config.toml
moe_layers = [0, 1, 2, 3, 4, 5, 6, 7]
init_std_o = 0.0
seq_len = 512
Below are experts of layer 4 (counted from 0) of a mixture-of-experts language model. Rows are named router (the router's row for the expert) and show model dimensions 0-223. Each number is 128 + 24 x the weight over its row's rms, rounded and kept within 0 to 255. Numbers have three digits each.
After each expert's rows: "mostly gets" lists some tokens that are sent to it at least half of the time. This comes from a sample of Wikipedia text that the model never trained on.

# expert 21
router:129108150128133135084118130164095105169138101111067102132146124150144086174123118097084154087123141174148123147089092102125148092138142129116108174162145089172128107167128149110141120111183092127154128150124155103128116185146095134169140139139117129124145117142121141133134091110129162115146150147114139158168101117131090121156141102134152129117140114113138148146156142104137144138139108132146097107109148123088144160121154107121117117113131121155104145139163151112091134152087125129134126112118119125119125127146084135132130135137143113104104089131155096115117128109114101179140098165131164143167152038162136134115155134165103104153151112087123157062113138126118150129154
mostly gets: " d", " c", " b", " l", " s", " t"

# expert 43
router:121115113115157133120145156137132138153101090125151141144124156114149130128102122171137093085146079132131102085147142127157121154124117113106114137168123170145122125125128103121164194120134138084127087080126140095082113160082121123089128137154137127153109141095112141134157135117125120107094167093142143076079104122109116124105114072150142112157129111123129119131119133101126119105139129144127158142178156158116135169103103184099101127145110126166119118124143127127127114074156131144147111137175132146189117100129134107124130129145163104141167149167096120134147096160115140098084129146170130136145122182128106121127116082102142170087128139174122155100117123140102116117096
mostly gets: "ially", "ually", "ically", "ively", "ised", "ized"

# expert 20
router:158145110128146140114093164117159128098134149155120216132153118084126156098097136130117093101105107126060110155129156129145137171113109138133110137133116159135149127136114152120181154092133105125118108113153118107082132148134143114101140124140120132135101109118110115165154149113139114127114120112090116086100164105152104153114113168069134122137165102129138088118136142134147133094134162122118152139137156141132108144111113132118075116142151087108127153154072160145135147133147135164132149134092115158141120127127092144124133127135141160141142160148127113109139140123138180112169157122150089125093144157096116091168149069125159094136122117133134128091153080078086101103125
mostly gets: "chie", "so", "igin", "de", "ven", "lo"

# expert 58
router:170156103092104085152098153144103150120140159120149167093126128108161140119109097098111094183103112122162101166125149104119114152106121126113128128107121087168163116134145171118114118133170141125122116146088129146138141116113118108106146085086130126134111119168117139143115180116130142127135115160083134085155148136126148144150084126112115136124162137170097146131152109084111121142101155130111142145104156155147123125131098106086088153085128128101193113122085142165125106145129108106167143133128123109113113171120149151122122156141153111113103095164130106113107088138156174084131173162094139132101131180093128106094105109127148145137084135140121134143128155128099155141137
mostly gets: "ect", "ruct", "ateg", "ific", "ocument", "merc"

# expert 11
router:076103169136144139090169058147132147123120122128104111088100127179149141150118129131155100139154161103131156148144120155155132144131130125107108138113117163108127130137100103137125155119141106100108078083084126135089201127111110122107137128129144130177134136133141118134133113123122125134132150113130131115107119145118136150117131073165114106160071107147141094093139136146115142122132132127127125132170148112141138156137079167140127164124168133163137169166142107133128112112142112092202126153105118128083112080138097120116119131110187108123123104147087111154149107186148133148138150149168114122126124095108115130073155097121129098072141107129127127144123136106134110145119
mostly gets: "ation", "oute", " District", "ailway", "ration", "ing"

# expert 60
router:153128136117114153138169071081099118138133119118141114139087107144104117137129111133090166079141130135106169131110093140135107130121108165138137088140093119123168113141135134151138114160126159138153151115164101146129120103095126171100108138146127138114093117109078150115106153135081141142143153075148131128080146158129135124058143106115133142184121133106104126121094106143120132073111120136129093140150155188119116108130091183138173086162144096147107156114145121128126135073109113142148139135169157133167125106097129114118130129119161107126140146166148106124137097182133129139133089107126129165141123139145151139152138129130122145095152124081087149105132178151136145126129
mostly gets: " and", ", and", ", but", " would", " were", "s and"

# expert 8
router:134153119110144164134172163121104154145109140128145149107179112112153112138123152136135074134163142137107090100120131096123060104134123135117129098144111103132116104118147120161163108197129121129115156106142124137120167150128169102122144133116132103121071172114115092133125147140110117140107078138112129116088120121156156128123106180102097132136122112119100123063164111102169142129158177173119109125112146155136113136130158119127072129119094128153157116145147080139111089086073118127152124157130103136100124158163162085120085128161125153134128132187084140121128126127114157113128157140112121126142119124095115120118152103138165184123102145156140119123118114118125120132134
mostly gets: "ink", "arter", "igital", "ond", "rown", "aid"

# expert 13
router:082143079164160100153143118131138152125168107117136117124160162163123120142137114112138141127147119110140102073117152074089157148104134142124110105188166141127109132102111107139148138187173133141083130126123139108150148106110098144171131122111129138126140120156120152136118145111100081196106123128144139111117126151115182124096131123127129127157148095158124132130155090107112136100141114133123138123150155089101118136124093091128111145058151076153169118108165149112125140153118160147164114132111147191114145095152163156113120113179152153147147115103099136139095108113102119103125159129104124128135119168114112144088128159116148142153097158099117107154122126139112096121125
mostly gets: "ić", "w", "ki", "ev", "ov", "ä"

# expert 30
router:162140161099114149132142081054127118135077109129159120137111112104113102112132124127135151106118131095136113086144139136143142109108108143151119147177110155121149128119122142115158119105118132087147127139146076115082090113131136078109117142111198111133127087130092152154168190153153109123118144094145144116075123139110117137098157123162128091147095160129169122129175116137162122152115151144121142119158116169109162146118134133135127070142123146100120107138145147167159143105140133136127122131156140107158141117121136159128106123140157136141126147145139179127159133169111169117123115135116096085118138154096110076122099125164131135105095125093104104092109122120079136111169
mostly gets: " for", " after", "ed to", " to be", " before", " about"

# expert 27
router:162101150147158114120151099152084139135104136135092110135077144147106149117140105102103158077153103134117171146139100150135150115138149118145142131107158184127136110173119077160096101101147117135123104157123119132170154085133085190156129130160115120156138127118117175104098123122099124142159102134137125127157116131128130125185136112116072099132106107104135119134107140158085121130111118143118104098148087133141107113148089142139181108120115120112109150134177063115168138083089139157142130129161145141156129148099113114114103113108141111127116138140147156152132120154131133167137107138099140137157090092081134142146149177129073123127154118112132161132134158135157116135136
mostly gets: "a,", " (S", " (C", " (M", "\",", " (born "

# expert 9
router:117126090087066124158145132145146165130117148133129157113163114095156126156120096138167089193119100160123105099139151138127103169132135130078123129103088112137131135140144153090139125129124110158168135095072148138110103154091130104098124126121138119132105172134109116143124122108095082115100112152123146086108148138174141149138079125153123157154169212107121158145139084096132122099118125127131143118110132130148117161119116114085111155109111150116182107142128126123129101179137100114148122150121098152095088126128149154127104129143135110123139095147135130164137081130142146095082154137139109130145081165122141108124146101139145122164125162151136097129131120098125154143139
mostly gets: "ient", "ocument", "ruct", "ract", "ident", "merc"

# expert 45
router:155150128123134134119118113065078119139106126129132120136096106129128098119132124128146182094120136116150128125121179174132163092133137144174124148107155146104127143165121163152127100201110121104103118131141078144131159150130119086129108137122148125168175147119127151113137114134107182134138181117155121146121118118145106148058146090133138122147094157128128111129168113151147124128116138146136141116160112139129120085112137106142144116149125131152090158148150114136138105065192168170109126100098156099085142082135125155133075120148126143130129091101156139123139159125125154152133095153087130121097141090114104132129133175142092139124135125116127166090153107129131152120112
mostly gets: " of", " for", " at", " from", "′", "s of"

# expert 46
router:115073134129174111144134139109088117120087114122120132147120117105101092132141131128112160112150080142140105142123107163167127121121114144137142133107135172123111146178132149099121172142088140158160117134101091129136118162136153197160097145160133131088165121116135131105151166099106105148153131075126134140094139130121118133151129091090152146135094161108096162158129145109113097136113126097108142147163146168158108187136100163160122084154142145151106111126154150113102106095118118144130145143150161098163117101101140126125095140115141117124122124143138138106134092160140105120073104092113125138167128083119135117150118146158175084121127122084122116086142136130098178132108
mostly gets: " was", " are", " were", " is a", " as a", " had"

# expert 57
router:060140075157066118144109138136140120098115145113103120117112137121175139139145105148131125182097166137100105124121178120156144167156114136076143126134137137140180164132133136148128164190137119137135111127076140094139146106125129122153147112119138114149100105150135128148095135167133108139132156130092143115124119092170149134110135111138126156123156119176103131135151107108171126123132144131142146136083133107140102126119079093104099132102143119154170160154117109097108084146156093132140133084119131088112144106154164129124132130170129155106129069144115125141113128105102120086122191139108159133098088179127113143147118135167105109139122170135153139136114120127119146139146
mostly gets: "yp", "rop", "omp", "p", "che", "mp"

# expert 42
router:092128112144166120116123117121127118093131089138106120088133196131091133118114127117089115096159144127122149081118141083077132128148146110094115131171145133111150139135118091160122149118181129155165105131087155135105172093130088106156133128140102155124103117131124140107113102133118162120139127138103139119119147095134162142130086083111085156175180103112155121116090086106143137083147099158144127114110152121113120129126077135159139142109172123144155144128123124090121103155128144156170125114142130120092170085085183110130118144163134109164141115130084086130130143097137128140140145136110121147114154164186125131102157126134131104171106143091130139123115111135119111123120
mostly gets: "son", "ki", "ford", "ini", "berg", "ton"

# expert 10
router:116169113136188090146101178137116122153085076130124142146060127121121141119134117106105093108133124111105132114103123119166131101107103105107114138133168138106115122131134156115156160111154143053113068099141139141121150189112112154132158118162112144143114189126125115129125104128137127131159155062153122104153116164124096135112094146099126116141150149100084111111157138140144130102157138131129106142139160116137141153140058204089148149143118139140120130142115138125092128121127131098149121130165124113185127094136128082125107144096146111152102126144106105181144105112122127096123141109179149118124146128114120134089149107121113132122115126120145121144116149144106112140108
mostly gets: "ents", "ions", "ities", "ains", "itions", "ages"

# expert 44
router:094104144163142108113105122139101136154154068143124125115072109131150132130126121129114134096117140124148186120104102084144150099126136114138151129167125141108149120116158095140057118106166107135114057122124118125071122190123126149124155123153108138125152182132121101098122101146132105101151103107160136159150122103151164132155138112102126117176091087101144118115116104151129125136120103148141132131184155111155138177137135117094155165144107142130123123144143122124135160136146167118156127128143108057131140142143080095157158121110102104136115095101148122141132131156134096169146115094167152125141104101150122124092117124129124119165169112141133176124123155100136114131141
mostly gets: " station", " Cup", " school", " School", " City", " University"

# expert 22
router:101119093126074145090107139131128153127113124121147127114114108101128165099152109169143118105182151120113131107122132090126078155108157092115111148124133130115121105123121148133155135148148139073180140067139114130100116181113153143093161128137150152175140138114116103116133107182121084125119129100152141130109120132159126138085123122119156133144170102145125093133133132147170141104158124125148101138150132131133135131170098153118161131149160128150083159206067131119172117106173113134153129162119134092096134121146115134147128113139171084138127130145105105142165151144138149089147109100132120124133115162128130134103138085101108134111123116144127143159105147169113071149104
mostly gets: "ore", "ife", "ange", "ury", "ape", "ade"

# expert 1
router:120164103073155110145135160135123125150162130124141145103140142077158135116085136118156110149116068097149069110135169112129163172140131095091122129160148108136175075142141132148126156134166115102120158153093137120144149112135093105101105114112136144157170161127118137171142186098112126114109099136129147068180107098106138128116080119147127114115180112158109139135118116099094127143109154123123145135118154119144125141128149138097115138136122142081150083118090119105106172090135146081134138120165152148124103123104138164117123137135127137140122128151143149120109096107166128086108140145117116112103127166129122127100109115109150157105130161169126124156117159157098116151096
mostly gets: "cept", "por", "fess", "ject", "resent", "stitut"

# expert 40
router:170143158136117154138153076090117121106074123134150124143127108166150143141130143129086115126169133120140081137124096138129106085131133139132152133154150165119156152150107166158134128146101140138099131153119086098099135104143092123136073143088203133085168095108126165124124168119149144119138134117141103135123123152129124119083160102115131079125117120092148139138149104122155117112103108126133112131205178172119111084125113123155124093155125136133098101137125114159150152101126166127129128106142135077136154138106147121134060119132142145122113126125148131111156123160184146123108112139125106148125137073135137130126138130157175085126069107113126132125108138124108148125129
mostly gets: " in the", " in ", " from", " by", " at the", " from the"

# expert 15
router:165104176079130152149117100135132117167115128133116113144143140124099080135145132105141146132153105136151147164126104121139123078151122123127100147092118131143129151169123155148121129127132124144148123135127108119126120164161096151171116156126150139098115120099134162110151090123113138116146143128161114149122114109119113115077142081139134104156094108115130106137101118111163131108100128097123104139149145137118120146124150146156136096136112119147119167101130132141089103095116117172120118131149159097176133059140147116128105121124150088104099108118148105090118097106133113133151115160158094168203161068204133161134110178171102083126136128074138131113154105146150131141149
mostly gets: " the", " in the", " The", ", the", " his", " of the"

# expert 12
router:073154106157151118159117179113144127151169133134133197082131134100122130125140128130130118150093122176146104102119163104140141142149107095121118103147110117096151170131137118119104163123133160123115102142122138111116132144136131107077139140118154139135098110145142128120143177125083124109133119136095144096119133138128166144135069162098140129156132146172133157122117112145088134155132112107099172117092150127146100167120143151121079161107150103075186109101115176095125127124116177114140128108140115087120140136074156119121147110141143113141116128111099128119109142083112145158138195124183149146118118140120126130095155120115130120127125169135113096120112120184123112136170
mostly gets: "ism", "ist", "olog", "ological", "ethod", "atic"

# expert 59
router:150089116121142171131100124129138111108132127129124124133153140133113110131136160107118138163107139125099116127147115123137134141104094126134188146138126129202111157129153102029152160128100143124156121148153154117146129116125132129141071114109122125083109142138126119147135089109152144122102146143123122139125136112116127114171148115112101141111175172133157152100109151129115122109116095152116120132128106134118140103102161099135091091140123146100098102122134169112168131136104095119116128138103103171195135194184122120133147155125183123144112097113133181108140132157122112150113146118182133113130117134152152089136085121114177112093079158103107125122096128096136155129129
mostly gets: " n", " ass", " rem", " prom", " m", " em"

# expert 56
router:146115091136184137100134129130100159155140094150097151101078183123138123113130122136198144086161106130147117141126142119119095129131134134086143124134126142103137140115146098152097164116131152120080092155093134127100113164122154108162081131140103147148093166095148155140141150165128101122152115078139145129107107108113141160122100143112119135154091109114096111121114137165126138122141158148120097121194138151148132173112106201148130166116148138092121108124174101103117116138102166072113134132119136077144114118090124090104166113125151120131160124121105118163132152107122130128142144108137158142104120122146136132093163124094140127098148134139123119154089115134132110140178
mostly gets: " President", " player", " members", " father", " son", "ief"

# expert 16
router:136108136094126121140125103096130121129071147127133116133135102101118125136133134110128107136122168107154172125121145165157124104136081135165085182096143156121163142155128152085115139134105087131119120147144117103116133113148092098134125144082179094105162089131124098131150134116132130125147162136152135106117152133161119114139117168134096097135098144121204115129180120164133117186118122126139163141163141144124131164110164110145126103147107153104106115143158091168142154103146145160106124128160111094106150103134146140125077145101128110106138145102149193128129143117132135139133115162138140101132120076101124112118123173119141048100112114094130108087136119116139130129167
mostly gets: " in", " in the", " on", " at the", " at", " on the"